config.yaml
num_hidden_layers: 9
normalize_top_k: false
routed_scale: 4.99
balance_bias: true
num_key_value_heads: 1
qk_norm: true
tie_word_embeddings: false
learning_rate: 0.00601
beta2: 0.95
final_lr_fraction: 0.0
max_seq_len: 512
Below are experts of layer 6 (counted from 0) of a mixture-of-experts language model. Rows are named router (the router's row for the expert), gate (a neuron's input weights, with its number), up (a neuron's input weights, with its number), down (a neuron's output weights, with its number) and show model dimensions 0-159. Each number is 128 + 24 x the weight over its row's rms, rounded and kept within 0 to 255. Numbers have three digits each.
After each expert's rows: "gets" lists some tokens that make up at least twice as much of what it gets as of all text; "comes before" lists some tokens at least twice as common just after its tokens as in all text. This comes from a sample of Wikipedia text that the model never trained on. Tokens count by the router's weight.

# expert 0
router:118124151145127122141208167119130062177110101088125126092120121104089131170138141098072144132100119129142123122119149112138124098135137152153102155111094142107141117092151167139154139121108148141108136151121127117170120139137141082096123149151118111133107148119143156155133144126139114112110138140120121134095146146084092121170121141069125151116165113099128141125155168155101106094145103104154131098186080112099118145124114162136091140121117165131126137161103169117144144111118114
gate9:135125117124160129121089132130077131132099120161083141122127135121158175163153122116151152076118140149130148096135114154122165114137106148135073119125158119114141121139115122121136134157147087110149112112162135148116161142125145151104141120128135141154122106068149134151108114137126098114157120161121122162131104119139113099158122123169135113130101128168052124116124126142110110124090117169079134109081098062143130133128135133084091155111167154114146079109150171136143101148132089
up9:122109123113126147102124127127104088108138123124136090126146117134128135140110096095111160111174104099144136152134118128095111155127189140182118171144132161130136144082133129130096105086127177086066116155128123144130130150107113087117172123129138145115157139147142110157134120146164163144108134129157105147069118123140131095123140119125120143135143121151137080118136097125110119143103162150120138145128097084095112111142126057112136104134104202123144125171150153106141162103157115
down9:155158140118104126147126124102106154135102131141159138097076169136141156150150134165126156098130117123135103126097121120102145111145124172159122106143136136124101141097163137107156134130135129108167120123139091110113129154123109160140163139174122144145146130149121138155083163101137132109092166177086116098117121191185145106085076108150153099150107119128081167114111129150091128123139127130146159127111135128126106086120130088114154188128118149129135139149089136124186132118121110
gate10:121142153138144170126060187148131104105093095121159132102104108159121127183108146112094110091130148121141124131105127127165135125126091155149152142099124139141108133132121120114128158139066106119152132145092127139075122131151114108140128146142152095117166081124206111150130132115099122150139193110105165110123178109109145102122106116132105151136110157108164112108120131110103158100116081120127116133142121126123127152152116150098136124133113162132135145174124140113184140137133114
up10:132145169172169152115107130152104138118124152124156108137154119100129162139176090114138146104111107105089085122122138133140144172116139116139104087126173131091096088120117137104131133109157156113122166133118133160133143114110074146076134133089099137134141143130157110156115157125102100119151128128167156109123098116111143141151160108149105126174134120077139109143116137117158116103095110107110181115111126128171178082101138145131117117098109146107095119112145166120080155129107095
down10:136107103098158152149127123137161114143127147086121111171136116141156128082145100122176145131128124123110144136100118115101108134117181160146117120123136132144151129147122142095155186139093151145122128107113143147101124114131118109119108104145110158171118133143110124147106096142089078155160136140095110150085112104128168122134148111103167153127159167096132139131143114085105100143098115084164126141084085087104130103144072159135129135131111099136097180088176131103132144137143103
gate11:107139156128152140145164167147121121121083088180111148111097146113118092142147123116119136144148123112116088125101168146111129110125153157162103143106145129155139115128186132109131118160128169150121160152148104130124157073118115112110145124106109114136155136073120197091107138118139135104158134111118119126177174089105121164122137161114158112075128116116100153147143138166149126115155120153103158118123183118144168155104104145146104101089143126129165126129096132134095128109130147
up11:100182150114116114117163146143114167116113117112102161101128154145135129121131068141122152104104145147186095121136116166188132117125150158117106114167133143090193142160091123133136121144156095109113143115149112145152122133127154113144082133156164128114135138103113149147157127105134165127123166118127107100088137133122123153157119157144137120147113132159135179155158126168103159120103110127085112119136112174153102095125143137141161162138132072150132122121096128141157095094153138
down11:103125118108129073179107086118132150098129158145120099113114108104131097155163143148109136142142109118140112124177136072118113187141127114139153115128134112093090103147124128089118116136123122128103138172118109131120130090089099129132111156110132118132160140127196122113118076113102132107139159099133087128140128147131099134146082123138140134134099110114104120176101157150178138119115126138095115122125113115090121121173146127095115140132121191141122120069111131169102102093112095
gets: " and", " was", " is", " as", " were", " be"
comes before: " a", " the", " an", " been", " also", " not"

# expert 15
router:106145126135096125134161122081145120154106092129111113119107124099128146157133125083120125113145109115139132112130120112161115167116105128105110132135129145136163160077128158139127121066126150110169109090102141133143162156153146137109106155147097167090144136129143112144136158133138108108145103168088108126149138155085117105159147122129161096094135123128121173119148144083098131131181122126094173132162060148142151119133101160102151088137141147144096169114135139185163142121117114
gate11:137141146125144130129138171198104147135093089112131108176145105177176147125176082148162135065130096102111133074078104136129101114140167125086143126096125129103101114134121080131120115131097104159126106140132149113152099107132166113138167120129156112125149127149114115134156145103124119142121136112111139107158148081139129135127111131132183137110158128124088128172126152121124106098166087119125112114123104152138151119129141138145109159070123126158148135118114149144128114142084127
up11:102145112147133109102100125135112125143124161137125095149124156134116188143108105161116096077127118111116101129102127160151100128112111128137114140132163152129135166120158119085090134169100140142151094111142159153141107152095126117134158115138148126127093143138133147133136155045201138118143167131130123104109141164141104132133137109114135122084147140131112115104147095118112136139113164148160125134082102145108177104153146150138112084106159136106133087144146178117181119106102099
down11:143153143154109137142130122157177126167129151141071129175151160116130126127146146130098132127114162094086108130163100144129104097117133152116149123103155099102092126104134158132177164113107165152139120092092088134141126110132134115100139122105138128088145128129126157149086096140119127127146108138121156145124121111173169115115089139148106133110172136141123095145126170128118148088143137157098109153155123103129109099135119142093155112144094114114077148169091146117140170084164075
gate12:111171143148120093068116127130150134122129136157077115161083116126084119154102125126112130125136116141125133136125131165100139146164124115148117134097121147173099092117178125139167082109137105109115113103142151183077135120145121145184115133159170139104113119137133125165107127083121136131144121142127102139110123166164094149128119164158119093129104112155154197136132142130077139148146113084143136084124096135147110092139133177117162134109113098131110132136155155128134112127147143
up12:163108112115165147105113124118129128171135142154102099097085155137143143095119131136109130114113094123171121113131127122124163157145111106168094074137133138170147150128127142137123179107119115125077127111170168157106165110146145125143083153145101139135137115093130159162098127138129158091102152155095134121134124102141116141160154138109121119143115094109130113131109098113130124102107114113115174156068187138145111109162107145120124131178078106089135146163118159125099100104117102
down12:140127096105172144142117140096092119118166158122100093106068149125129136105143106146161109118114080083143143093153133099108078123116092108167115110115148124107197071098129109146152127152149113099136133079116076165113121123136111103142054145106127122110160148162161109167122156152123092119102137114136124150132121136159144150135125119152163111154124122135145108118120148148107111137105118148112141126131129137072097158105124112111111174125121111139127145135110128146119152102106111
gate13:079160084123118143132166091106134151133093110122116141167181128159147122162158167099123087170110179121139111065129135101132143080116123129123137133108143146159104165145138129156101128117085121124093131126158105139117117101135117083110098133138108095125103142124149144130169152151101113136169105142135141130125117174119171107155131110179111125116153082168114128108120133167125082169101111141119122159149100124122117138152131118127114115111089124140148129150120133132120148164180134
up13:129147135135126141099086128153117129142112071134117155137157124112143113167130114129107113164134134145150156086131132165106123116081149141157167148115111141133124133157143132170123156134126127135116127102162129116157129151114163098078122149083120122152122079156160162135129133110111151085139089132124134150142122127147149157145108167154110131158153153174117134108143101083158137130148088131117143128105132095112108125148121146132145203129081126112178115174185163140101109104167141
down13:145121127169141165106127126132156134144123128154126097125067110146116090134132120122088094120135161151128158134144107110140124163140127145106144200129141094114091157114157120112142125114131157096127141140100140137087106155120145153169146123082111130127093153075178152124111192167140103119120137139101137113085131084151107147119119143111118126147149109151137114149131151124116135159127123142151097141109163127113176060130088089113144135171110109101151146160112106127105110120134162
gets: "\n", ".\n\n", " |\n", ".", "\n\n", "=="
comes before: "-", "|", "==", "===", "The", " The"

# expert 6
router:100129129138097090170168140122124088148109125125094136113129111086140072179116144114081110136129095139161157103160149125135097124121157114126135114081135126099119161121134131146129130102102147162129147105115173158144131110166123142108116134156130122126150137164143128125127098159131122109080117135118119137119155125135096133164172130104127102104150107077083112119137174129131124130134104144097160133141117123128136074102130108147105111092137101147099108166097137216159130168134109
gate12:133094132133164142080103125094125121123166115132169116134122119118152138140128119077152143087173093151095161087136165123126149106129136111148116145098115151103144157081129132108097145128122113151103140140186099128138106137096102106141132132137132125098105139189132138110140158145132115128152140113127156119109140102139114134140098114170166137117121174130115084096154161143080154135173111167136129168061121117082142162113144119144125182141126131166134140108141126144147111136102093
up12:088104143143150116127145140111124120159143109167094110104118120117151134082082118095142127152111177138122099084109150125123110139147180114130108116157152112102122092124123135145086157124143136131125158100135145148126099137183152131103155105110139110116116113104101130173113187184225096115093153155146124153109118131091148129142133126153103102127176133129122153138101142123132130130148133096100109157121135123103153170095124126148098101118112157160100122152134103149102135131119126
down12:125126136096104159108134134069143158148128140136179127132134107118134133111165131135126110119149105109151116129145117101114114125098149178083119102063156137152111146141171108119141124135105090095148137121167123150136163093103125149122151112101151107097119130131119156108177126141168149171122126093142115155132128137144136150143188124118150155140147091138142143141094164128127146159162110131085178136161177121156116130109150094172124173137094138116108172113092137153144123105112098
gate13:165103116154130094113098158108138118169084100149143154140141160111167085120086119125128106154154116134102159096131139129123102112082106140165136197086122139112153123138118141128127156191136110115139155086181051156162102129115180150131109156112132084114106134138126136136117090107151137134161126109123167164118150153136140114090144141125121118136128113155110142092133160170137147120109118091120143157172124141139143131120152150142124135119114164115125142134132136164115124126121100
up13:118133119149121166132155093161107118124153120160110103159140134092120134080189100093176144152083097104113150122138093081099121128122151105119119148096136162104153116143141146127156098082125162127135139143105101111133119135098130127150108105149129108120127125106146155093078146116118138145164119109095119141128080118114145145145135142107129134171102136148137085140143193087120156093113103147121122139153120096094106114170131124158159159125130117135144154136106124130153152052117120
down13:134133164101119123158123126160160140125116122116138119124161137121145153097135131093091168197116035171113118164136143114097147136142135121114142113129120138093142122123110120106119140096142117143146144130109152101128164119105089094122110131100119154093150137108131106148107151120087100106118095138090093131134124122091150116135104113133135131122087114128089123116166115089112128088118136189136093091138085146125133129099151130112112107175144102141177112082113133102094131092101131
gate14:119119112141118161162121141115141144153098115082117171110129091180130101143121162130144126153133146136119115153136102134128131138110156139135156091147145111155131117116143162129109085125170156184138110147141134105119154116155131144102119124119115133119125130150187117126144120151084119140141103158083117093145123100120090127119147120131079143109124172161110165108106121145159167116081058120089113115170158162163111143104134121150178116120102148127092091078127117127101108149147107
up14:136139143140160086133138099164145157119151138142136119114093152087149143178149148159144131097111123142128099143152148159100145093121156097092102121140107144094163130140105146156138184168129158144128127099172159156094138132113153157133158133145113098110091150142130164116144117099108157117130117115109116109104118148149135162160139076108158104122105142137101154134138074183161125122118126184145124127108115126103143131147134128172138149160126139070110127119090144146152168119156102
down14:143149114120101139116151086095154134066112096139109121116140116080090111138159106099122086150099104068146128130114111115133124149146131096091110138131132139142131149092106146153062131120118151118160149140122131066159140101123096136120097134132104113117131107111198151157139156128090131150125123142128148126130132128153145146188155129081125123132166136132150101110132151072130112126154114145169137134107104121190103147139134165099136121092152124150161148142118101135123108131117152
gets: "0", "2", "5", "6", "4", "3"
comes before: ",", " |", "–", ".", "%", "0"

# expert 4
router:064123137122070100167116136137122101168116133140111089103125118114122119157163146118141111171116051132126128092156120162123134124122107105116073124125131130117129119126141155155150138105134143128119171148131132146125165142164116104099124115172168125129150168106174106161114105112127118132137133140125125110117146125136141138126170158124134149053097104100063139099130130114121117148149146131120153135162112182135110129094123146121147128072139128147078138129100153166130120142143111
gate7:095134129134117125169125082137120113140073175105166177149123133184099138128117164177126100147121124131086087127127093099116148152106112135151167118139089133122159134120142154140150098121133147159127125153113152117119149116099098154111115129126139171130139131122139151168160124094156151141143135152166123149093131089106136141117152125108127162115117150094121099092133107143146116139133167142126091135148156128077121093106127147105114118166152114146091105117186128175109108083096122
up7:095072131089138159131174131119153148139131113106109142078122136157066138160077093132127130110142150153079125108103141126097153110155164116127098107133122104141114127107121168163132135167139139109112094158153135116130117075121110127116139112145140125150127093154128136104140089149125128132114134142087126116116141126172120096137140172130148121131093143121172118143120113107147128157113134160167137150114193102138174137139122156135100099121096139121112097129132118107148144114041120
down7:129147104143135121177079132114136126109117137144129127115125095140109109172121073110124131088127158084080109119081140123124121145110071129171136122129076126147096099122144172130142121113126136115155156133126146118140110147121148125118154150106146126145143152158153103098110078138152126141096148106139147105163145128129140132108137113149176128158089111083152112133111082082168160125160119134205111153122161133126103126145131167128165144120106161128109112093169103155119132124130143
gate8:116118125144134156155123109129113132160105123154138133149110147112142124172126141108081123148129095124142106141128183165105113126123128116123096135178101112138118083141139121154114166123162149090133135144132146145154098182116140137111125094131139126146131107139168151185145128163131119146168133097127141133121133126116143155117125094134083144078139144080103134067107134119117128151131151150130155125149178164152069127065124122101132137088145130135104176076162138096113138133124089
up8:078116144106135145120143139143135152164108104140095114121106115156179139095130143162119111098133155135129151110123113114174111132103181135095134140147077127125144144096110117120106142106152134178078127137133135132116109129127125098158063164132124118119127075159085127129137124110133080146093165132103101137140174090147129152137142155087129122134171106179141079132173122122112159117138105089144168141126141140127141122149131110112080123109110118124126098140125117121099136169113173
down8:143121117113122150123082140125163143146107118113148080121110118132100152148139112116150140126112165147095125175168105153124147122129133055148122115128123141075103169133175104111159131113124118152093148126158143123084163078099141160112166140092185178131119116124110159141139124131129104087109121142132120149135145114085142117130136178113166163150142146141139124124141105140127153115102096129149132105170127169124116123075148118160110095067098106145101119134130111148106129123129140
gate9:131175169137135096101119186097117112164121128134125102134137140139146126131151118120166107129105085143078072134125113135118133109111157129131102093124143099134124070095136127188130130136115120135166127127131116149128114142149150145110148124138073086179134128176186108139155109135127100158128137149100090118139125100084154129111128155118131117146111117097105139090094109111138170130107141139136130127131097162167164151100129111144149127126096111133184126141158109136111081132167108
up9:129131132149154102139121134117130147129135134157193144156156140183147095108117119136096141165139114111099120154162177079126127157107137158134152111105124138150127126128055144127142173143146098089107136099145152111120160134168161131135172094130096120126128113120102140150125142133128090122120141069123082142111120152091104113162120103114170122112118143110079144169091106135128106145112133108119112136118080131142120169120158108104109112108145143099118119189120144141160147125095119
down9:139120166139145118153111099111109126132118125184133177101103153139161128123115107159147139115127094149076173116141114115146102164147128123139134110165127119143123099102175111155106107099167146096114140173090168098132148112145148170152119093113138129129133112162137149097123118108115133168117127109132104125152127136134096133172147143141121112093141156100152157131098199138143149114131132125106106102120170123148107203107109153105099140148159133100152154152110145108170096128138103
gets: "1", "0", "2", "3", "4", "5"
comes before: ")", " |", ")\n", ".", "–", "),"

# expert 7
router:121116143132089084161142131131141097131075109155137120081106094119099111150160137136063144149131080128092145132093117141141150129138137141161121127118113139125133132130187136130195135156088137117123151117139167148141146103125101144131111125182152114121114122139176110158143098118111126110150122126093126095098148154094125102125134103105153145101140103103127114120135154141086127117118082105104178151156110158129140092108152143130101086105114106141090121129100122129200129127111140
gate7:151108142130153127147128106084100105152096099128103134128144152152115193166173119131102104120139106111141159109176131104144132111123163158146151161113053119147157104124096132121118112113105140162138144113119108148133142104126114137132110127171057151109098104128125111121162096167097107141111137133070090142130124126120129109128120104134140118118129118144143118161171107142121115113113091124099130169146138103125155116158152072132121121129114094141106120121136078112188156153151099
up7:131143120106136132154146162117120148130098124129118117116093125107133113119111130144150180072144122161177140147082166152130132067095142091149106095103170132120165113142140164110129127147092129144101116117141095164121145129143151144125134116089127144117163147120102126127114136126174118108129117090159123143130130124153137144091080130088099143122126161123113138160167167119146178165152104121148089137112127181142140106088169140133114148114155111137126104096168088177130105141158145
down7:146117161123118078154089107136090147113160123120121122141077160097147129162109111142121132116131184138127118171151137123137092146123074125140101151109141171154147144100101124100152144207168081128093089111125105114107099113121141154119160143104145143120099165116077131158124166131127130147162121143144141110124148119137133148139146134074119149136138156141115156145108153094153143132069109111130110114105140139128137137159104161138119145175141136151123131137135150145107133188124103
gate8:145106097122127100138138140118127113102124141109166156073146159153158067209138153119094158116140114124117123105103144090151119138120096158155146150130111146171163077088130144139121128106137141090173108096129125177127152089119127143140129153157158102161104112146153120142113151126124133112161128122127131125140092101137155124126131120130118163121169119125160097143085158120138104172128120122132148121129136127132141192150126125139199151125124119121126088111128145108167131087117151
up8:094125155123085189120104133161137124164143117153119124127138112126172132078158116132171154122102114130115112125115127106100138135107116145129129115086151071099159164180145123129118120173096143144108120176153120178110143116133149118141127120125099130143164107160134118129121108125161106108134134079146130099067103136119162091131069088093128144133136172107137121113125140143129144134138120135132167124130109104068111155158156126119114162140123129161162135093146116170114162146132127
down8:124107116161180117146151089142109140095147139113079114106114157118151150095133147104127129165143139112100165117133190123126089159125157155144112139115117126149158092144148094110144115136135121178175178121109145089101119093157124115093082100116145117127130115140062128149136133130155087118134104136123105124127133150142140157129120162174133160109122106110129133135118158153099132114109133120098101141129131154118166136086160147125114082110067148109146137136140167136106075145147134
gate9:147111195143098111095129149131098163103120120144154112077085086140129130160083168133120121114118122175163164154117139122125175119096125124123132135132159128119118141128159123111111094163122114152137104098148107153137130150113126109109097112141106119111116063097110102131120143089129132104150152170142104133142136097167117135110168097142154087140109121152097162119099140121106133178118091103127134147123153118100192097123137129094118090118134093142133184126149117110123137149106130
up9:110075085098157108127115212126114112161121182112123143126101095098136106120125145161135137107121126144157118088137132126121164129136092109107134149155141120157106152124113161113100124107098136144133153135120131179173109137084165086147116102141132148118083100130147121116123161134090123121127129123160127113140136112133160180136137092132136102143112124157130103118125162131173129095114081156123146146169177121121148106101132091124114109130109135133109144102093082187123107117128140
down9:093096101120132161141087115102155157077117093124129137103112114124169135130084120161133096146120182083139168150096147095182119155119092151117150143149078157147129152130099117124111153096170161133151129123156132119119169135180143174113143094101117113137109175123121135108144082146146127119120127152140083137114111105130099145138159112147123133103123164115099133100127100141081138144127153122122110146087126130114140124161128117127124097156162123124088171118150150082130142127115121
gets: ",", ".", "–", " September", " years", " October"
comes before: " ", "0", "000", "7", "8", "6"

# expert 12
router:101131157145115131148167149146099074113106106081129122126096124126093119161126126103096095160090117145158121115169172111129150161131123093115121105120113139104145131096144126154169175139136135177162137144119181135168114125136125137118125131124121133118135122183148128125128115115115110108111083165108109110107178117076127140151138091063177132129128087142125148113093176125106128108148131143158140103172126139113138147150133151136115105119171128113119143145123189152126132098138112
gate8:112161152134119113093143154102098123125127140078132112140139103112157143139126144162120108139154094109151119127120122128141103154105167135112125138105175100146169132136132135121099160120087171189158162126166124117174115149118105116117142090132139158126164130153077125094114123153188147113131180106142111095112117122120118087122127126122109143098095081143104155153071164129155118125107099090123116103156152128152137162111095170119092148150146140124130109133145137130101114135076119
up8:112147124063127150125151141094089156122135141130134103083160158097159096185166150159109144169117127128104094092124103128127111139113109138123114135112142163122181144142124090098128138088143135154136133104121129134162107146134097117143121111130104132110142148112055130101103138114143098129128102149124133089133103091104138145152089097097136097126149097089111141088090128131138153136101139178094171154093097133118146132099088142143126092155093134131115122161120097147125137124149137
down8:135143102106138158114172152125096108111132131105103130107182158126152129171124143143141147120107072137129147112139117170123075098154140126140133146138154099134142144129122154131126154110098120150153145189131097111147110145164122124158074100177143163100119157165122131112111103157138127150114109101140119085141129092115152126119123084106115118178125136127167122119122158140150140141081143149070143125125167108160119133185125121140131111111123106140067152132102122116105155117132082
gate9:105103144124139082153107133126141101134056079155125122150122080140150157118170134141112083155100110153106137178123154119108126167142127122087100132118137115148129118067157149115144145123154099179121087115109156119106157074125143130097145106120121089149134129156117160157149124174108122114096138158096115123148110103115133134117165110108116100113123144121117153075103146083120154118103151144114113141094150109137130114090143101131128125109151106119119146076152101148112124097114120
up9:135109126132113142135116107122170130150143143108119120120119144099131054122128125121163116175098179186178150082158115117161120155124135154116090115139136101101137108151109101107122124106124130150096155141153118126171109132102139166108135139117098161117110072116151159134128131181131119093128150111135117106125131134130122166132134105094094083135165159134145142192108158105166121137146133122118094154144132106124095145106104129120172126154100117140156148163120136138140177139160168
down9:102131101099136080106161119126176082130113074125171111096157174131147119158134166121136130132122167124164157141152118126148163089129092128108126126166149111151088108121099113113158161133145120146181091096116090119146107102154143130135134115165119125118158134124139114129108135091160129120093131125134126150122141163148112161139146128115136151194120128162107135096126171133114113144140133114124101122144177126105113088110121145172154149112146143101120139084159185103126160102131120
gate10:124133089114166158178128139112117102112090136119138118142094113154136146154118105124127125119127120103119142136148186153134132125153147122099122131084114185095118136115114105142189155156165095162137139123130171134159171164096093171137135143140132169129145120152149132116139109113122165118122110138144148127116129105131151100131158151132126120066135109109092154190116140094109159143084138146096102150134183128101157130134120103151126138145102094107155103092105176142146153123125129
up10:149123108146105146105110109105117131101125131141195129106160176115092109084129160110094087152120146183118131107071124147158125144111105165155129123130130104159144089111108135152124144129128067149127138152160119099138117130115133082170099077165163122117163105137139145137157134141120122102118156119150128106140144141119127112107162120124139124149081099084169138127131131139110077109169124117108157130158118145150118150137128130139160071104151115150099147148118100139084135123120099
down10:113153131096136143140127127120099138115127117169123096154062075119119108119114124147118139137144103145117123140153140138107073142160146143086149130102096142101181057107129150130094101138077102165129135142158141173133184134128128127103130130122120127083115152145161135136112091135104128086137185126150115157078128118123130117141099107105144110111149106128117124123103107148122115142115125159136122127132164107157130109090108100079117162129108152127157115155087137158110094148140172
gets: " in", " to", " of", " on", " for", " at"
comes before: " the", " a", " his", " be", " their", " her"

# expert 14
router:122146117119101121137149117080131094138078100144123069117076117094110085189144124062136130137116121143126155105110114112138116133081105124141102155113120136110152156118115177128146079115134116116172138113102151131131143127129148111128127157107114154113127113140140118142090153146105129092089100125130148115130133188120124114162118103103136103080125074090132184091134129106158117160140090165112131146111099159153152146090130119118141126132127173113121155113151118159120134109117124
gate12:140126125168122103125186142122131131088156105089121103165127158127133157137131158146090127159156123142154122086108114135123108131124143144115139109145146127113136140128158172125152141135119114087185133123103131149149094138130163155107149130132077162122110130147138126111080129141134151105119136167126156100119165121111074119095100098139097090102169143105161140139109122132132164060104124152161105081162140110149156180126134110104098116109107150137077133133142103139086135102151120
up12:126136135086094171136140182116133170144109117085156103157163087076182114119079136116108098141171131149153145126135124128091131138128137183140108089095111103120093158139123117162122169124092116133134106115115150169129146134165143127135146128116137138121153172123089088156075132155135126100107102149086132122095138099125144154124143134108061149111134160128140128153173145154139134103140112121157111128135136103101129159151131155139140135118111118108122116101121148129113145078097130
down12:137105115103146147162119126149107130149140137175139140084101116097101113118137121145119141158109148161142145143151150104150165095137098169100105142115098139131177142116110114151130172133153135135098152142159137142122102138115136134130139117079144104096096096095073129121124162133106111105108176143139111128144140095106143154183147136146084092133097076159097138101133084137086090107114154120102144132133157152127164152116124161116111148154139122108148119087112149083107089097102137
gate13:094142123108115147143066131131106140141133138149137100127145116121117084191123103164140131162133126111123145143111116131123196106095130128100101090093131110142156085128137115163147130119117118160185121180115162117112144092165122092124134123119121087159184118179165143115128123117127116104131134111121114132151138126123126100170187112102134148096157126122078116111109123128129156143107099133126124101104116192124136149102137099093091160127143128141092108126150133111103148106106134
up13:178129127153132129144156108116146137189088143159099114119091168141160138107114185122123117115143179147143095107100110136129146104100118101098174132114063165094111109198116110123142126119132088092085142115120112155163088149113149116106128125104145150098165166138140105125128136138128097143107143125089127141154113121084112157136130118134176129115116106130159143107110133126130130122151111082098142135116097102112143136130126158132117157102113137140136120140151088171110089147127146
down13:118080090113134101091156135085126138114114125102151136127149178133134156135152142090121120156142093169143113103140109184160103128119154140109136138154145126170159150152157139144132143078108148130063118089113122108187119142122100113135156113115144111112133126100141092127111120147121112101147130169110100150083122094097108139163163140140122115171134188112110104155126162113140116142131152151114106141180158116118103138142136115152095119137148103081139117135087100105117126116101124
gate14:162140147129140126125130115100155155149109100108147157138111140148136105151168178139151150107120072135148143099138177144170184137099107120132149144145100106147139120128156107189108135131143106130081125156122105113142126137121200130132149126110124141122097114112131126095129146166100133157133150138108146103117167111128075106153145128172143158099139099132115138119161131152130082122110124137151110131155078164095143122164098107132137119151109081157166141062127117148135104139124127
up14:132117130168139165124127150129166134108107119129127141152103118127065149129120153165116137106140141151128115160139122106116149117164122171096121117135101101120104104097117056141153127105124125129130139138127108061136090098128159104120112129111134116125110083154114085133153098128089136103124139157121083097134138125122152153130130141128161120119133148065162069126134159114115125153148168121118175123142135151162122091093154127147107146095157104140098168106114121133180101149085107
down14:124149126092122138122109128149151116119094162075115074083167137097129142114146068130110126158151159134133110114095126167120126106190117129137131112090118160132145138132114150101118095121131120101098144115135100106134125168086134098125121132118093110108080097095148128123116084092107121136081128175081123172101117183106120151148104107078097147137106117121082133124136135117127124146134118146110128157092078120115093169111129122118156127108118146124149112144139122132082116130137135
gets: " |", "-", "|", "=", ")", ";"
comes before: " ", " —", " \"", " •", " Born", " Total"

# expert 2
router:095102160143059141145148120111104129128100135125095117078117081123113099130143099117117145113132115125105189126116103136154108129117113145122138146127114148137141144076129163126109134056119123119127130128153140123147154158108094141127092110158133127135085124147185128148123107140111110118134068119142124130110145132125127114116170097142110140066097073143107133103145159107108073115133106173138153150123132115138163073137115140155143109094119132143117184142114118119164143130112149
gate9:116122176142162177136145086109112086169141139127117094072136066154124147143132118131129151142099124117163120113097142078140145151120101140103134157122124101117130145087163127112125136153159138111141116132196150116148101119121131136136069093115124110149084128149137144096091131115171120095078153146122134113108151119129073126131170128142145161106114112111134154109088149146099116124116140113160103114136121132118170110121133073147092123112108105128170115143121137105138099121115159
up9:120104125116144123100173111142148121118114154109145140109119063131137150093145124106129140140126135112127132187100141112117154075132144128133107116114116155134098155147132121091179115112173126119153124108173118133114108125151097109121083092148118125122147137085119101157129118117067129102137129133115135112160161154124103115075098136121136112117132155139135104084195136106150156089123194141146140117150149137126129120157100092071145147113130164123143130111120164148129072100139138
down9:094161141136094119117129127147092131113107092145154138144139160122140135129101160111149144161124127160117120116151131136143127088120146118149153118114127108123106121128171146119146157164095141125059122131088159113147152127121123178109151162120115143144103121088139112153113124134149128138159120124124120118190107093097091119103086118126114088126067085181159167146147115125139097146149095101098156161127171118141100138119129157142119152136113145178141126094129182111083129156109105
gate10:121165129129157137105111117134121123142139139154120122124104094147101109152116125104122097109102059088106170057147108129111103103126096145141124162138095122106147113124104153111093116113113143183148110084127129142108139125092138133135103126114135116119128151146143113156130094145126157105136095165118151094101079096117138135074138131111152133170082167144155156089122129134064111140138114108123078139129108164148116130067132087122164166131145106128142141117144099106121139137139137
up10:118119066128124143126106117169139167105104100132121163151137121147093132113087113182154171131099170160165114123138144142178127087080116125127153156087100134133097165130164140116128151129117117104108167135115151081135138178168106128150105111103150142126129127125156149138165142101115103120128127090129141139122137128104116130141130116109122127092086136134119097140160120123145106068129122093130192177154151128135118117143125104102113131132165105094149119144148159147100104160125100
down10:136161123129130109126125140091139132119121099121149162086156131136121130130096129147110109130098171148170150117149123084127084112086120163133109147129135164105129141112110081163168081123127161164078155163144119155093095126132157141140125126114139075093138142170143143149088175099142137114131151153129105117111140109113112080151136124130102129158116106090132134113099136126157087174115135120141094160069121119127101148136132098103148135174127080175114144140119142122143135142106151
gate11:103121104127127130115100121174120114124104089103137105153103077167138145125087159098112177100177147178102111083127123134175106122119130142145158123145143110110097141128125140162107148136079084130168110079152128103133153114123073113104091160145111142125138141107111150131143114145078103139132137116154175121137151134119115171141146125095139132106130123124160101134097124103115133129133139101131164159155136133179097144119091152131147133106111141071166120119095129145108108165120112
up11:121107096150141140130098109115094133136137114155112140138108128099100142124091138140097131130163121086133166072117117111072127084112085147108130131114052123113133163120165157133138070109098141127141145136086129144117148127146128140098121133108144094110083087124105097097111114137103136130112119116071143111129156097083142098137170103149113160160132098157162152118147138156067117118128153150163119106123138149152128093120151126137131158160167110116112108122158124147144146112134135
down11:114155129119102132128135109180123104107137122156152160143133098129118124132123116113144173184145103095161145139144142133186154129145109096132151129142074118129114154153169149117111165152148072123091136133134135121147106161114118156136144105091150118155104122083158130161152120099155166119124121125078144122106149146138121151129122158105154123116138166113145142151161116132105143044147109165129157100137109138129159123137111107111141119098170112087106104154099114152079117131094132
gets: " ", "–", " $", " −", " R", "/"
comes before: "201", "200", "1", "202", "199", "2"